{
  "n_experts": 16,
  "experts_per_token": 2,
  "d_expert": 224,
  "moe_layers": [0, 1, 2, 3, 4, 5, 6, 7],
  "optimizer": "muon_variant",
  "batch_tokens": 262144,
  "max_steps": 8881,
  "dataset": "wikipedia_en"
}
Below are experts of layer 5 (counted from 0) of a mixture-of-experts language model. Rows are named router (the router's row for the expert), down (a neuron's output weights, with its number) and show model dimensions 128-255. Each number is 128 + 24 x the weight over its row's rms, rounded and kept within 0 to 255. Numbers have three digits each.
After each expert's rows: "raises" lists some tokens whose logits its average output raises strongly, later layers aside. This comes from a sample of Wikipedia text that the model never trained on.

# expert 12
router:134105120142116111150121125107139164120093143124089139119125158090123148135150107091133162108118126117127128135093131153122138087141136132153110175153120140149114161117123142153153133147124137086135104150122138115167119148156142122147168076143150122112141157140088118154104131120166157104130115129116187138114127111095112201190135114135126097126104119127169141131129174107127127109159
down0:134154161119151074101115140119092141125137114125101173126112111099139137128134141119088138082135131112123124094177085138137159143140139151153160112137081075119144138119151113127107124100118141163105141100138094106146088124086131128155111110146097087117139146123115124105153089142129133106110093097159102136114106120150142116126140096132123117129120136080119104128117138111124128116144
down1:148166131166109122141144144111094074157100132126137124140100127108136152141118122172134150119109151090138114149149152095162146147143115119121133156130109128138106110166176126131086122094058152116110130132172161134130117141125140138091161125140119120115158118130097136131119141154174119142122151119148109100123126139151125143144137135107150132126075131142163196128137088139143165133126
down2:142132177104138128118113148113118139148161106163155094115170165165112092151150124140112121116159084108098127133116121106131122151134107113125168148155188159154097116137113163094153134083121098167106106152111085110148127136181124137203128160101114135129134135165108143121128186120110110116164157137082128133145108093105097139129123118095116119085126142115092121097167086138080149141124
down3:116086120074140124146121176147106139160134160131101110128204101087097162115122153156158162134106133144117205150108156145142130116157124112177115161132118139074125176156135127159096146141118145106087120136106103151131086149161184125124099135101118149166097139134163140118144074122106154163150136143150122170096111117148137127132154169103180140102135056173168106111134131117099105101134
down4:139136096115153108156133085154123108112126158139131118194141174124109120161125103133104115104128146117127141146113127112194082124137148127125127165050102094123121119146118089129097145158139109163139156159141154140142167131159150139147143136089156160195160115119129153131064120153123087160115136158112127149152156137152107147148145111137157165129151121115165130125150144135144136085144
down5:107135085156173099124117112115120160135102119122140177125152142141128100148154149146151142119135117098126105130118132176119112118105143192112101116155116102125173103129106103081139120128110096117103111098159123156084117108089126107133158137133126104135165094126081131168124137137147113097104102170111128135145120137127144108088131104148126142106161109129113105102149145129135106137064
down6:127112165148150130104107096129112141168105089136106085102169123151139060094105092166077106118142100102151147123139137144179113120101133147133099120156098160123120145113139127133114114150143124149139149109178148136122095162106071162116132126146157079140093117110146116100137101135157103123158135144106115145135152091182132130136153117126143146124151130105157140144136157129134141137113
down7:141123142092122143120128120143117152132069152146091122161149167145101108130130140116091131137150115098151152167118115115105128130129156128124128166161136118131124145113097118137167160100097111166084122172184129149149102159114144106175101132143107171122079092158099150086167126165145100130124109159140145084093103146156092213100166143139137087153125167130094118093113111137098195135124
down8:083123170176130104122120084107194147104130172156144101137124144127105133152129188133125150120130156142079174125121143140142137113149159121124100139114132168118088148109180111148142130137111167136126118102120128131147158122194165152156143125101113151087164146128148117107159102142122121179120142097154136098140107144144119093115144095098138158132109146102134140124141130116092137117132
down9:121134162135162150122109129101087117092187133149113113115133132148129124119139139130150124141141138143094148119102140173144136117108097140168085111125131177132148161123122107108147173086098127170132075092163104144161104100131138138109101142167136146177116092130109144138058118094110106138114142146130112125152123157103131130127087136116167117115109147120110104127101117147184131122146
down10:085115121151156148130112146133099127126131112112147127117147151093135093057132111101119129174118160143083166110117106172100119152118137100148094138130111086106128119138155125102105163135124078148163116089124139092090142118123134100114125119142150149129136110117132098135113129146116132150134131051100108138109183113125115123142165160159123137174112148142122122110154121103118149131129
down11:125114074141107155128154092104156124126122108126100085146147158131118119184137116144120153098134123127124122158146150169110141128135169136116098108157131151141124177112170118076127150130115144159117143156102141115160141124110107121106112139099149111107121114135128142132144134102106111147121130112137129107128087132123122108101138142151080119111136148121111139146047147172100126123147
raises: "-", " with", " for", " by", " in", " keep"

# expert 5
router:143108131151152158108139113081162099151118117136134128118152105106141138121141151139138143124118113109131130158109150115081119135117085129144110089123176157203135138148193129152162130082128137125119092099136122105134120160101161102136120115079158133123119121104145102139134149172123140127146156113114154138160113152110112143106142118124142109117145137116087118110186134123156114183090
down0:142129115099141091123083124133131158163099120142112103139144128151129120103108142165156116109117122138126154133112139132127112100149053152177176106162135116143090135107143157095133113128097103112107104115107161183141153116092145127093145151117119149120125149092135115161114114084125138199103124134094122092144104103128133097132117160120159173082113132106106120106162104150116108134095
down1:156081119086138087124106136088149105135138105153126130116109135137129177091132143110126153122123112150128110143143174115111104122128120157159186125099126152094114124109132110109140100098144143156152099145168116120134204092091108137128119082158112083153102136140104160124165099161119118139157093128095134132149128119115149144145120113131087104103074142094138118110121151157151095125128
down2:104142192093122135107129138164180134131110136147150089125082116114095121066097143120093153125156147095157124151116152151143123126129143131170125128151126130190131123125145097125114150141119096124113112146165120118129091088165074096172136084124117123147117106137113120138154155196131172117166135111173164149149130145119146135130112122128130098141151059134153117124143154145163098098146
down3:116113180122143118124129141147077110113113120141098132139135133153107145097146168157149148112156118179125135142116186155116097127106088151132135121117126107142103171105115139092132101117181152124123160131116109132093103152129140126127145098146162129141114121136130130130146151116133148092124123087149103094132126157099123138150110130111119117078096144120151087146135137114139141114142
down4:082108145154068101146170088118125137101087141116131146135172160123151131103128103146126110121099124132128139138142115115115128159117097114115150139136145122120100124069151099124115108123082117105137136142119129121137117142140125090119133119175098133080109151143145132095182142137124134151129107087126098111129169111143084165112131092145133132135088123133143139151115164117107130169202
down5:111075168121108113105120134124141127172124116104114135139138093110143134116144105139118117130143110164161125120143144166118147119141104113112149136143136116167171137100120090108129163117143127109140106147137107134145106129118102064169103130111170144116135125092132141107159114106132103105143106113109113168127190123148139151105169140148076123127112152145111119151164124105142161143092
down6:130141133085122182120157095149120146156123127131145105079176107154150086136159100085106158142092120134144149124114121124139103101163114125137124111095169138146139164137110144117122097119115103124141126094118136098152125148099093161093173105095105150138116141126096122159121112155125150169140153124122111144144141117128132095100137093108165109101126146145125147113147127123133099144115
down7:098138143104095143131130141127141145146152115124114134155102127103129154144132082116115132134109138127139147118104108181159126091133134087149106157107135148149125154199133129091113125135126160087152096143134145127123123113137124120116181138102166125172086111160110133133113132131127082134135120153115142138167163114104113105132144140072131102115118126137184105134116125140157085151135
down8:150144136135137135163143118167152124146102117152139122142169116117147147144130135197154095112132100155082175110138155158103180143161108137132116124123148139129142108184146073121105072122100096124091096117156123128133114119160154176102115163152164112186140142134148143111115116143165088154077105111113117161119168106121134121098106149130130132139099121126157136154117132116102061127102
down9:153178082167097105109153127112099133118125132082153153184139126099137118059097128119131117138094116106148109139143111136137102100129097128115080136162125147152157131152077115124123153143168149120113101124146127146121183144139113124123094141130110115116110134129152163134152113138153105127128106130139117121104156113169109132131168106178112141136136176173115106118143123153145129122059
down10:134152130093137144142141098095135153172169172111088159094074139155115138143138104147121100137131119105116116124126118112150104096149106131147121140131144085152116084171146155130118142144120117131146128155120149119079131107111112152091130087129177154129164117122122124151136147125072141104111107114095085143126124163140174144128106114129152164148185111173101150132078133149078131149166
down11:130178092136157152119103160127126162164148170106152136159025128119095111120152080120154117107138112123099142113099127150139100123113150161122084124106118113114101088112122133094155118151129128128094105124085125149141133160148114181169150103121102126134133150131150133155127156139117111154125173132145136114134115100151160160082130123130130120094108139124159146144119110138145147112112
raises: " (", ",", " and", ".", " |", "/"

# expert 11
router:131122131166118132146117095146129135106096160138120124171125131111197120113102107122110119115138136103137203101103119150115153133121194116131151136097116122106122113098133133108117100127088096100101125124082095157135096125160175142128129148108085106115136113132127102109194162166129086110125143112092122097105113128136142081173054135131157113146137127127108147127125138144098156138103
down0:133137104128164112143098143098065085095133137094093092120142123118123146143119159078133103125158144185151107095119129105107124097162146102106137122085122148110135140103154111138109108106143103108153151139124104134134131203145110140143119132135128120133160186109100148128132116121086121106094159131125162190127170121136146109128112154130127126146154136136103084154144101120092107125147
down1:111161088158123107130162138136115113129134119138104130128135116108125117154158148149155126137142160100126097113123141126104151114101129101108111087174068159134110131115150168099109089132150146097108149127160099124135144147135169077127078094122109135131152157157084112102134131164133120114113150135130139119161137116114134140128083101115159134117116190129086127154147151118076137135108
down2:118144115129135116159147126167077099118090104132131168165134098140139111150136139129165159151141140137163120113118076134116126093135127181114150122110122102122134088094163123090134153107137163162071140100123117136111123150110119084154147144138126138105109165127116117126097130169136174129104134094101120115140178094145129130131146149123118067101122115087147128145110090085145108158146
down3:085116147125139149153162107114142099104132121124162109142110164143138154188090120112182095145100158124124126145126137118172134101157099108166147129134137130132099121098137104102110117113094111137096111139135153121160140129115151159147120077141135133106167091142152193071126124146134121102115137152128118193170153131084147099126149145160124142130160091123120125130152126150161132106131
down4:141131127113143157136163132084170096146100143110133098113134086131148115124151097141098119114149110109187133129106135131103093125135136126140108125120112100126094092149137136136130134147136131135161146140131140123122123141170103106080164165175126091085151150148117139100144105139139092094116146132143094113118152126151107159161135130096102099181133158167126138125132133153212127113161
down5:144151146130079162140118113110099111119120110145124173161115154142156102135109111139130151149113137171123134109101094147123095159135132125151158168133148115125132174106139114142156130133157097110107097104119168118158129159090145094142129126124123114115149121105118149122141133076127124100089151150162167101160121136134128102133100157140115106117149146146130081101107130155103128084081
down6:102138168106134151119116131093138131155087135150139094119060090134103184139129115098147153120140161127154136143135139092122088100189134125150156107138110155118152152123095117111113116102111095160109155131134117191184125085108109088142122124082168154146114080137108141138154100092115121123101140142136092062147102165126094136130148132172129098134164108111105108133145113146109126124153
down7:126130104151111129116141109117150103115131135148143142101093172113118148112143142128109126122118106078166131130151087132129132131136101125115150166137155162122142121146153167191113139115119097121076126120063101138107158112129133161130101109107135174130108190130123118099137057144118114137110130191193120134137123181126141151112133143170075156152114117134128139135143139102122132104109
down8:091110133145145101109141138140152162141129121113150111111113094155115151118114128126162133104157125147123134128089156134081120130130155135161120103127127084123103145102092108118099116083147140126114092119115139133094104130144117137127102112185125104145100144146143133108131120148095142092120104136090083118136137149147086124104138099143157094118122166156116129129102115130123121146080
down9:122107110113142160142124138091159147131116116148120105143121125122125152084171142083136095097110107102067126129098147097119148158135117141119167115093146091168139107146123119144143116174141134169152126100151114144119142121118114138122119139131154140075124138103167124118090096095102109099132127164114049114081147165094120121132099117129137146103138152169159160146147133165112118123119
down10:183142148092121130149127155135114126148160120126074183145102105127117168152133114148105120122104130162128111132106135127139121152117136129098100119128093142188111113129131122128064135126126132130159159153103134150119106110179130129148079163117120111148126133182136110195107101143140148086143134108156134133128104144127123151140127141142148142138137146170133141201152108125142101148151
down11:167128107178146173088151130141180125103137116122134124161108159108153087165168111123103104075116191105164132114120110175111121107147108103091117113162121175141119148141095131162157152142134130137163156140158115135089155108101135118124137119120147107141091101138110107166120145130150115125111116123152123104191110152115106108097168163106166136093136155129150113142106126126114119090096
raises: "\n", "-", "|", "===", "==", "===="

# expert 14
router:131130131131141147153142112123166149123137141113167146129123119157138153103099133071126127106102141127148149145138102137091135139131099119139145162158116120157114126135140145100097102094124128150106142153144135119117113137125121124095182138123128123120138046090113125119130137149106113170137118153141078140129132101120152117147090108171155115117117153134112099161148142146138157102116
down0:125118157110154148137155143115133140132159101149131120129123108129176122114130083118088137147153127089142134100134132125073136135108155136150128099177110072133127150106139094142112167110108158142097061135161101138132132142123153161139150122117125139159105135169153106146098145100160083114154094184129117109105066145091162127155094119176120142140124100124067139109130121108114117097148
down1:170136088132109116115137120114147155114107129154116122116081167179134150160105156159141138112139119175187139137106130098114136118126177140155154108131124152105124118130096157132147102129180121129135157136148166133193135123122150128129099139118112112103106107150145171151142135131128120063158143122129255117183130126153115127169110105133130138145120118127103135109163140107151109163124
down2:155097122144149144109104177143105142126125117138125106139087150159094110133156130082171116122092165149115122097134144155112107159107157114090106127149121102123087165085125186131117148099126145157156147157114115106152112131155150136126111133110122114120145089142136124122125157159120137128115115121156126113120145164162153157135113148143128148180129194142101152083145146177146131136160
down3:161115130148136114142099144105142133151134177130110115110129095099134152117121068146138141115093125097127105081132142141092150100125181132087103147103174127132129131136102091152145156134119132129133078161132074131154114106149192133085138121158103180128097076083137087148127103136151130123127103143151154156146097147140097097131171133143136121110128155119156124111134159146132126189142
down4:126127130144108107153119110151078086121130162131127100140206123111155115136136161125141128166120110152138128169097126100186141115101102104067161153116139127091085121130117083088106130137135103170137098094102091145097156122156086159109116122115139129133085161138129129159150143086130130173147098116151127145122108158168140146129133085189155156137144143128119162107113116127133109102122
down5:114076141123151153144084117121164137092115132127168161077148152158113111121102113148117131123102140144143124133116163151135135148119121104109129139135108155118135110155103138081099105120125134130175118130102096136135156146154163149095145115102122167123112110082180110139134141101122159136140128096098119130141152122138127136146126116131113164145116105121115136151070140144136125084164
down6:092182174109155123126133145122140066136154161141096167117085157143078106089147145103112116127126127140141136118133134128127157099088117131105118138138154105148135124129164160147140109101125118111147129131184094151143093128099118150142154152132076117146136111108096153141124126112146144119121107157135166102174099136119104100173135133114149126070151147126082098121085160115099149088105
down7:123128127142131113092154123152103160146158133158108110091201165142104120164130139138121160133147094053159131115125139115143139081118152105112111108101147108117131099110099149132133074159123154121152129096127072131130159115140086115152141069119095125121102134144124147131146160101118115114136093104102104105103110160123094113101118123183133148116104095160113162131125155118134130148086
down8:076130122116127125138113153109140130133154110122160121140196124113143150130096121135132200085136096143193120155116141159154107148137154143101075131106138090150148095080109180133110134128143141120115133118102080126143136133130122150135146146115084147168109111117135137124146089072104139131132186087134108116090148121144133144145160133128155129087129135096164118134103137113086181160131
down9:119110111150131123109126133079114132070117114175141134105137138103121166089180150132101086128132132100135177115043100148117123126152122095146121183169105139159149075114132136076151133122151133125140181115077141102120111111140074147155123118114151132120106096160175130142110096142119154134150129150136038164099095115111135143136150123117117124105113112127111159186070126115135148096121
down10:134082135105130174111112083155089110109113095137107148152088069162111148145130117144117186129111136112129127111147137145133077157158182137133149140133149104129132144145159162120119145096141165081155109124112140109107145063169160119117097140096085095108174113139128140147145118125148116149183130134118137109121146113103127096125114127123157134138117120111112103126147096130125136101159
down11:145105094143128094113109162124145116175114127108154085107071180153140117117131105140127111116124105152151142108130098112151153095169107099138121119111160116145109169110141103121125099133162155125142108134137135138095136133119120104083078135142124154119122125128131082136144142167167112090113077099106171147119152141143132132142151107122170124133113150081145090118097128119113115130156
raises: " ", " —", " ("

# expert 7
router:103124106148142200121152105148157131129123109148072138105136159131112147099089129145117114135098105129132091122113146093092100123063146102143134121159145129173133083111130078169142125102094104078107118118120177115111119127125141154114136112091159110162140131147092108123101179160126093135141105124138128144149133135118136113079157105132156102131134106126121131117153111150136165123103
down0:127120130157177140119133110135158147072179131101131135149083096132154118109151118145154121152111116125093146122140097127141127127147122117137116119156169093123103060133148158139112092103177121116143137140129149098097158115093133152116140102130126170162115102120114145156127138129144136129131203124132157125135130128161112087146122098135134124156151076111116103123124167143118152139097
down1:109177096131092105146141086158130098147100145111175160129111084116169138143133130150154141107126104114136159185127089148133108142131120121098145112115125156140138099118158089113116128124160172108175152107138121140119112142147133117126099115180138113101161121126126135160167138140149171152111094102159128083157130159096075168120165179155092115150186116113091131096135097122128111160134
down2:164140130139112118129159140154092113107126142128118106101114130104126121138107133131134118123110088144090098106097169120089139140119113153135133145146118101122107106134138117145161097091106106103095111143157104140158117116104139117111126105135137139153113143103117122128114108133136119108124127099129111105164130115146099107111116133109157100127121113149108114106146166143156145124117
down3:129132099094141122143102090187119151123155106121162144098193102106128155145119116115145123091094109145131136118119134102096112110130085124144147129158123134143182124061136098145140124125161127150140138098119093114125117160143126134146107174105143138111104111094140138125133138115156178100097114137165141100141151081151147136119139094099128100123116131141147158129155147144142135123124
down4:137154140137096131104122102110155112154174175109154182153134108114142147115116140123108119162124154118104102147146117124134116141134146166117144135061143108147099099126115123110094127111144130078156099119124156140058146160121099101143148081145124097113165153166147139091108148115125110123162121162134094140135096119077132141083115157115137137138123129108120087088105122167177105114187
down5:128130096107082130113142120147137147164128125106170141127195133133125141146140122101136155085131108112117099138116100116095150154092079112141124101176135114185101149125112143175128138118101127143123122156090146131126179126103154118143141087147139106114152155135106142116153123122128127123113109140157108123123148176143126106093102128130140126100121151124116122130167104136102125135154
down6:092145091148117108134116137091168153166112161109159143145158150164154097160155143109092095142148138151214136152114155115143121081111171100107157159123198134122152164152123164133101107119138151123141166097129145104137114123140143095138136134114132142175109117127077143102146128114093167152146120099103158121131143144141147114156154091092134074079126139125100157120160113167146130124158
down7:101172124141142112143104133115163123102166111123123089135072102126130160144168090109151129095132125091121160137088112120144099135162132109142165080148125106119087083089140141133146148103112100163130136126157158093113083130109127121106127107116149147144141152120104112075123163080122101110145094176171119142120097147140141134081132112137137154083120142151085102107171143112120134121132
down8:131114185142151133080088110119107142145111160149120089126090141152148140168108121130104129191127160097142117096152107116101124129177145196153170149097101119097136112128121137124130124103153080127147177139095123171117160160125142164196148129120178129125123122163131121136154125138158095108150165091109151116125096106113106133152126111114113103136081143081121119145113128142154125107079
down9:130137130176144129127113118095174147130120152107108085143048129131112128123136076121125123088124129140070138146117105131135136177132114117114143091140151120119169173133166180135083147135160138120129106102137136099066120126106126114143139106105113086134106104162103077147123111115123148128109118137114145103112110103093174129128113130092140106098112102135092073135092123141168104151128
down10:124116155087129091160124147156125126138130108137140104123129109137100112136117091158137125087137156160111071162128131074153131169135118131102099110135109089149135149117170124102125097175151109139113126115096110094125130124148141155119117114162116115152148131131124086124102113146153107157111163154114151109099098157139150117142105117108098094137183123128167146092074105142124147112128
down11:151153102133133161137082131125119123150141106081144127129110154089148111120151122144153097100096151183149119112202104104128144140094150099123123114146100150136149104087141147162120128118109092087136179095144119110125134153122095132122116136096113092084104105115123148105130128135154142119086134149119173127100151104103143121092170110101142133109102100122161153161179113110084172118111
raises: ",", " (", " and", " |", "-", " is"

# expert 4
router:172138137159133141148171157112093107089133104109152127132115128128157132111144103137185168093169137153147110133144152117122105125138113097132102124139122191121103146105141150139115140153141123090140120150123106108074134135120160153121138105169139153112125153114103121128106148109122153125111133101143161161133135121111156129099124150130106130113118137147145129092077133140117120111159
down0:172134136149107129117165098105169130113161102128145131139110112160148105115103126096080126129144104151093127105128104144146112139172113130118143134107158147127123112130158146110148118090117147176144109160123147121109090116145109105156088164092133094155141125175160120083125110127141127171135130132101140142109130130117125118104125114130142131106107154135065170127141119146149144145135
down1:120112156141124179107122142126142134169099133156125123140102144111150102141146140125114149118102114130097132160123149125122129114162166140130110131098086182147140102081145148138118145164114128123105128141108154159107087157157122148152114137191149142122104119180127170127148174079147103146140137123135118125135116170106097160151121138122119122116129135140096140143077122145110146165138
down2:095140142091139156119145079092115097120130111130121163140102148145114147122148110157085087110115132128175140106148117139082167095161119089162131118131167177138102143103157135131105151157121102098083153111135114150142105134122094139092074124159137151119161128126173161128156129078150137136160144143158077096069105103131109151145101139133154145123095099170146163128133151149181127116124
down3:091119147128146080108203152193168133150147126109092111116156136133129119118110175153141156138123128124098160141125136117149106124095131100125124115124139145147131131144119054096179132098132112116113111118123143101122103128155121140127114130145149157132121160151145141093128172105123155139127162131133148091133118123196149108179118126111108072160127064159135124119122116119139119154142
down4:103132115181121094091173110130096122162112101105155129186150115132152136126130140108125138131090151125128105119126185134120125129165129177111085162135121147111113101102106098122100119100100112116105170050163118126143118087160138069155101138129111112184147142099080110117143136157101113090115109144136130123105105146123128127115114109171165147130190148128131141124128130150167114127132
down5:139132096159111128115091102105112141054127120121130143126166145120121193121117133113114095108073087124120117145142163141108128110155122088133076105094133152119102139140127146137141159117160144133131121137103074103123145144082116141103112118117134128134153141101143177135162134099146150148164105101089152117137114118110151175134147157165115160097129115142117106116104128151147136166147
down6:095136095150124113136089127135167084159131136099113129090151155114118117117147141124144123136172170090098155152112105136104141112150146147105124101156139133145158154120153155124159161122096156116137091159121124137127107147126101120122094120116128078113106121104154101157125138138150121125112140165094120109124113164077068100115135124126096103137110083143112172095177135122155100107146
down7:126146134111143095146176098156076129088144122096130142118088110099138150123146105137129139091147130141112159106120134145151130171134121098121131160070130137114117138093166157154080144135136137104092056118117132060153142123136132114111117101161125111157142142130114132120137101162111127103093142158106186121145133113155146076079147166144143169098128158093124138123085155124105142060128
down8:110135143149138126117185145107130140151147094119124145120145087106139159206154123145135140118171123121160114114106122128107115103105152149165123168097131135132124121126147156138128169089101146122101113089102102090161098152141118078141110147108126175132134094114102120100137089130149146140111166110163092155131144112159092186102096162114139123117111121099143122153157068102110140135134
down9:121124130133155152129153131130087136155099086098143168128145095134142074154141150098087081089150097158136113108104164156108120151149111126122166113130140117133118069139076141126124149127101103115159136148094112142143173136137119152141096151095104111128171116118114115122171125146101122121141131146128150085084123114118098177136100142100143139160124170090099092134146129175126120180123
down10:141099152135171140087135127078173102166117136114111158177109101138114123142101112115113172109126145139173121134122128126146115093163128161153106147134128122107141170085130170150115120161132134136161101148160164136109088128132093179160107094112113126099120118121116137087115138108119097129105108087134116105154128150139103136121089162157116122106165159082127162083107099137132138145148
down11:076141139163142123159156105179122140156143139142112100136169154108084136113097144092118168145112117133128078138156165147157107171104134169142127086120109163079132091093132114108074109126109096064132128104121116127136136100100110171111135112155133106155121149153134135148096141079137117114152160136136095138110148127164111113162121129165115147146147120098146091172132086149125128136092
raises: "-", "an", ",", "."

# expert 3
router:133130162089089109124091135135070136134133083126167127133135169157143103129093099150114124149108131123130086112163107127104111159148130136163125115119151136126143135141105090108141138131125140160135127166192107113107185147140120118138110167179121149112108126108130139111098080130161116106088119170141087077128151143133090131160096118123139145137116135108147116093141125112123118157129
down0:148120132106134117145123157113136146142105099179157106128154150133147125132102144131151119126136134101096118109106122124147163136151166094075141129118125156112156147085162121148090150125142089164133121180127155149165116134119117095104108142149125124120171097106128151138135120110131133074080124145077158102177124150128178100162174178109122101145131114121104117169110081124101111123122
down1:134115069135129105174115157129127135129131145137117117093115090113133138124146133165150100137148148128105117183115127120159139136152076095166043086160108112124120145138109095110119102076132124110115145139058114128165143103126143140136069136109138125120145093131147104145129121186141169091098143121125150122124162129120114051137167144174113181135158179094143105113153145118155156149133
down2:138167117160140156143102176091111127098120140128139143152139105090112096136096154120145094115137119144137129092106149119115116137137127139123116160134097145129144159113141106177159156103134117116074133138109096128118095167124126150106141177132126122131096123086116145111143079151101190118129087131109145145140155189136133102131106085144169153136140123109125073121094161124127130097163
down3:168125155115157136120146095093158170161139107131136119130125111136102092143122138166145162111110162168127134100105135126112161085128096153129153176124162134111123117093134121121133195180133117094095130099123142146150099111122122121163111106139136104139150143122127080142109126133180094075117095125113112178153125104091134102120147131110117172120072102091127100110139113118094164111129
down4:119144145155111139117179083113126106146136097145104147121071127123134095166146122104120182135131143089149121117130091128142138109134135146130129156144151135149119147153135189142117133124100139139119129126118100108105110131147154146081109109136132149111109109117174174117092107170146134132093154127145175146166108139121108116104105079138148155088136130138108123103166204136185118117179
down5:125065141119111123134113144144162133127143127114100114136116115092121130138176098129145096098135101104110079114126156111123132124120157129129142123098167101128157146122176122101133160132107116136117126126113106110099181135097135121109109161116106134167111145148094142121094153123156125121121141155103135154135087146090145130135142120101155147093156123124162133158127115134151142086126
down6:107138104162125146125138150164132116114155124129120126117113125130155077124076157095121100161089111151124133118102146119138130138134142149157154101133168119094106115160146171114116152097102127165181161157129129098143171138121122167109136125120129127150134093117124105174105130118151128119139128118088148140163076179185124102157121137120139111138146129114079170093137140141104121116142
down7:146107111117128086136126137141105072132138139159168128113115121156100114151081132145146102122168154157112127125135135139161181138111115120167155149136105130149126051128181110090157121145131158190111147134187128118084098071163131148147109100116140100108104125127137148125121135159170118108164134159164130135102136075083132120128165077133122160134125136173120134149135121124145118125135
down8:128108129098132126103150126160101114105161097100127100132234150092139164120117152150114112158105133102154130148125101084088121122097104175131157120060107109162140141127147144132115102140151117092146163133084086145165107120164096170119106179102115093060133118140167099104124086131151141126146139093134088125076116144114107151129111131123151148119160095127125142121076102104136113088123
down9:121107111119108118104158140224111128114170116162148155136127128123120092103151123171136150099121128143130139157120131139150095182162115111115116132125175138107098173146130134162099170149146085123154155084114156071127136122141077146167138144112099125123138154107123178124130106099119103171078115122100161076131122139084135135145107124131125174109109104141123117155121187149145115105138
down10:137119092153136131133152093114146160152103144077102114119160123116148140167132138117131131133097153152062092135121137101100158109085116157133118138137131091070123131131135117099127147112079134121145147144120128118115109095071117106093142113078099115157129079153170124132159152121093149107108122131137181092105120083090136169140137087115129121143165126145122116131115082154171142110174
down11:104127118109114165074121146130120144143113108119135141164185067120175156142130118109164143100116112136167128117111128131106145173100118160167109136120154129103132117110113080088151143143109128122112129156157112114122096144091139147141101150137110102157160168134146131125151157132102142147126160176125119158165170104143105112139105104156136104111090120137097051109178099131152111170100
raises: ",", " and", ".", " (", ";", " |"

# expert 8
router:141126119123109122120140119134163093158122143122095116110113125154122134142130146150151167106105166096107127125124153119122142108137149151079093142138143079113125137132094119123167099143143087147136095128131102185136103108101120099122142118111098136142167131123160138138123119106129083148137147129143198127113122123123119124099124071057125168081144114137135152155117135131138124172087
down0:133135097126128091100137134124103156112138143131120130155145150133122159129103112109151132147151127136123130136077126104175119085129152158163123132135129107101158124132097157101122092144087134159130112163093173105127116090095092122128131131085117098149157165120151105117116191127168141136134144109137158164108130134127136131116141137080113120160114139075125131137136104102151119146108
down1:131155103154130097112077129143157132133103137171131157146114127120113180100133123125125121155123141142150136092111152113149115133124129113215111102128109119142123118124140158165130167086112178062125175129159135132120125117126115109094119125110135126109097143149158127104143174173128131118122155135141097111097116156105083134137160149118154133179139123109177170162098165102146166126139
down2:119150118122113108177082088139150139169126167126095138121078130117105119122123071151164133153158119130101118152135098116104120123112099115116112151105135073140097126130144129120111155143108062167163130112145169115166116128114186142122142100156136101102099124098118129105109153121133128149087149159090127142064140111111105114129141124119103168163064124133175097181153123119115198093127
down3:137111123113083121114122177122123137109106125140130112134130103175104109130093166148135133161120147119172145150115112087160137168123103135160124157102135108111128081110141154069123187133111146124127138094104142151099166133136156111106102151107103132080167110142092115146097140158129146177135113130095145116095108128106184140167160105144095155137093173133110141151103182145109129126118
down4:152133120124155135137083100098105097091132114116106108168172123136142160113104128154146126104182140083172158105136105111167099089098117122097120118122163121144101105144112092112116083129144113047140149157114145142138149142107153082171123129150141141126109170128079089118088114116145121134099118143129168129123093120138123119116094088120093123139085152117121116154128154125129090129123
down5:093147142107166096127118111110137092126131119133139130104136137146098134138125123120144101109093151143166122097164130127121159130141101132087092181088144104134099120148098090133101152115132147102160123131174123106157094122131146149099088145081136111148138131155131115073098156112107111093076161140098114141157160117136151149131120159138109085121101153123119050064140117116102130127112
down6:126162093145117135102117128144093099143132114169131144106092102133157114152122095141146154113140157110154094141080143153141147133180130101173140158184169184070109129125097162149145119087147132130113154173093083156134136125132101141135141126088123122119114165152122154100100079118130123067120150111126155132124133098142081084146172145081145104134120095127168154137122084117118126106062
down7:118109143131102134132158136128124144138109150105130161134189151131152119143129136115137120117130099106093095134157129127126133145154093099133134125118136129158098117144134109159125089153100147089130138089142136129152138118116131161144127147164142136124123134145137144142097141120199126112123108055104147121103113153159108134117148135161155182161110116132186162141123163144113102129118
down8:146129123112120135123096162131080124165121148138121150142086099115125159145141099149099125131086116120098168098140137106157159156117144086147145165129124109145097091072119114139083137146126129129103145166137128100156111122097145147114147131142156147143129167152125113123142123152107114115156138152177065149095138103146128116095162107091149140132125126106121165129115122102135135156086
down9:147126159134172103094136117141136086109089138114101131139138121110146151128155139192093173123141113150102113131138140128119108162140154119133135096147110113123130167108120072133112169113106114154108100155101163139102103147113101134160160133143143135107131117124136135136125141120151102137139141114142136128164198114137153105141126142097151102117140121111151085155132088120126145123131
down10:085130129133157140131107115105112100122167119145157134172109129104143151103171136123110131106123097178123164119130141143165175139129120129122097100094159132127130121114104094113107155131136132139138153137151110134153155129159147129083124106133087099125149134149076142152109122087113102121094119113084124098151166079097108113137117168114112132056146106090120147094118147162122140124104
down11:103096142140133122129133124120160114105160117131145115147110144139082146131108116180084128111130066141151120145098160175134097107112145162108153175158124109106147104130122133088110170099110091129119137159101158200115125150145122127154102112130131155085139103168119134121128095120116155158123113136121129096115095093131133082158142127126120154164108078120133097124146100167111108092132
raises: "-", "\n", "!", "ful", "|", "..."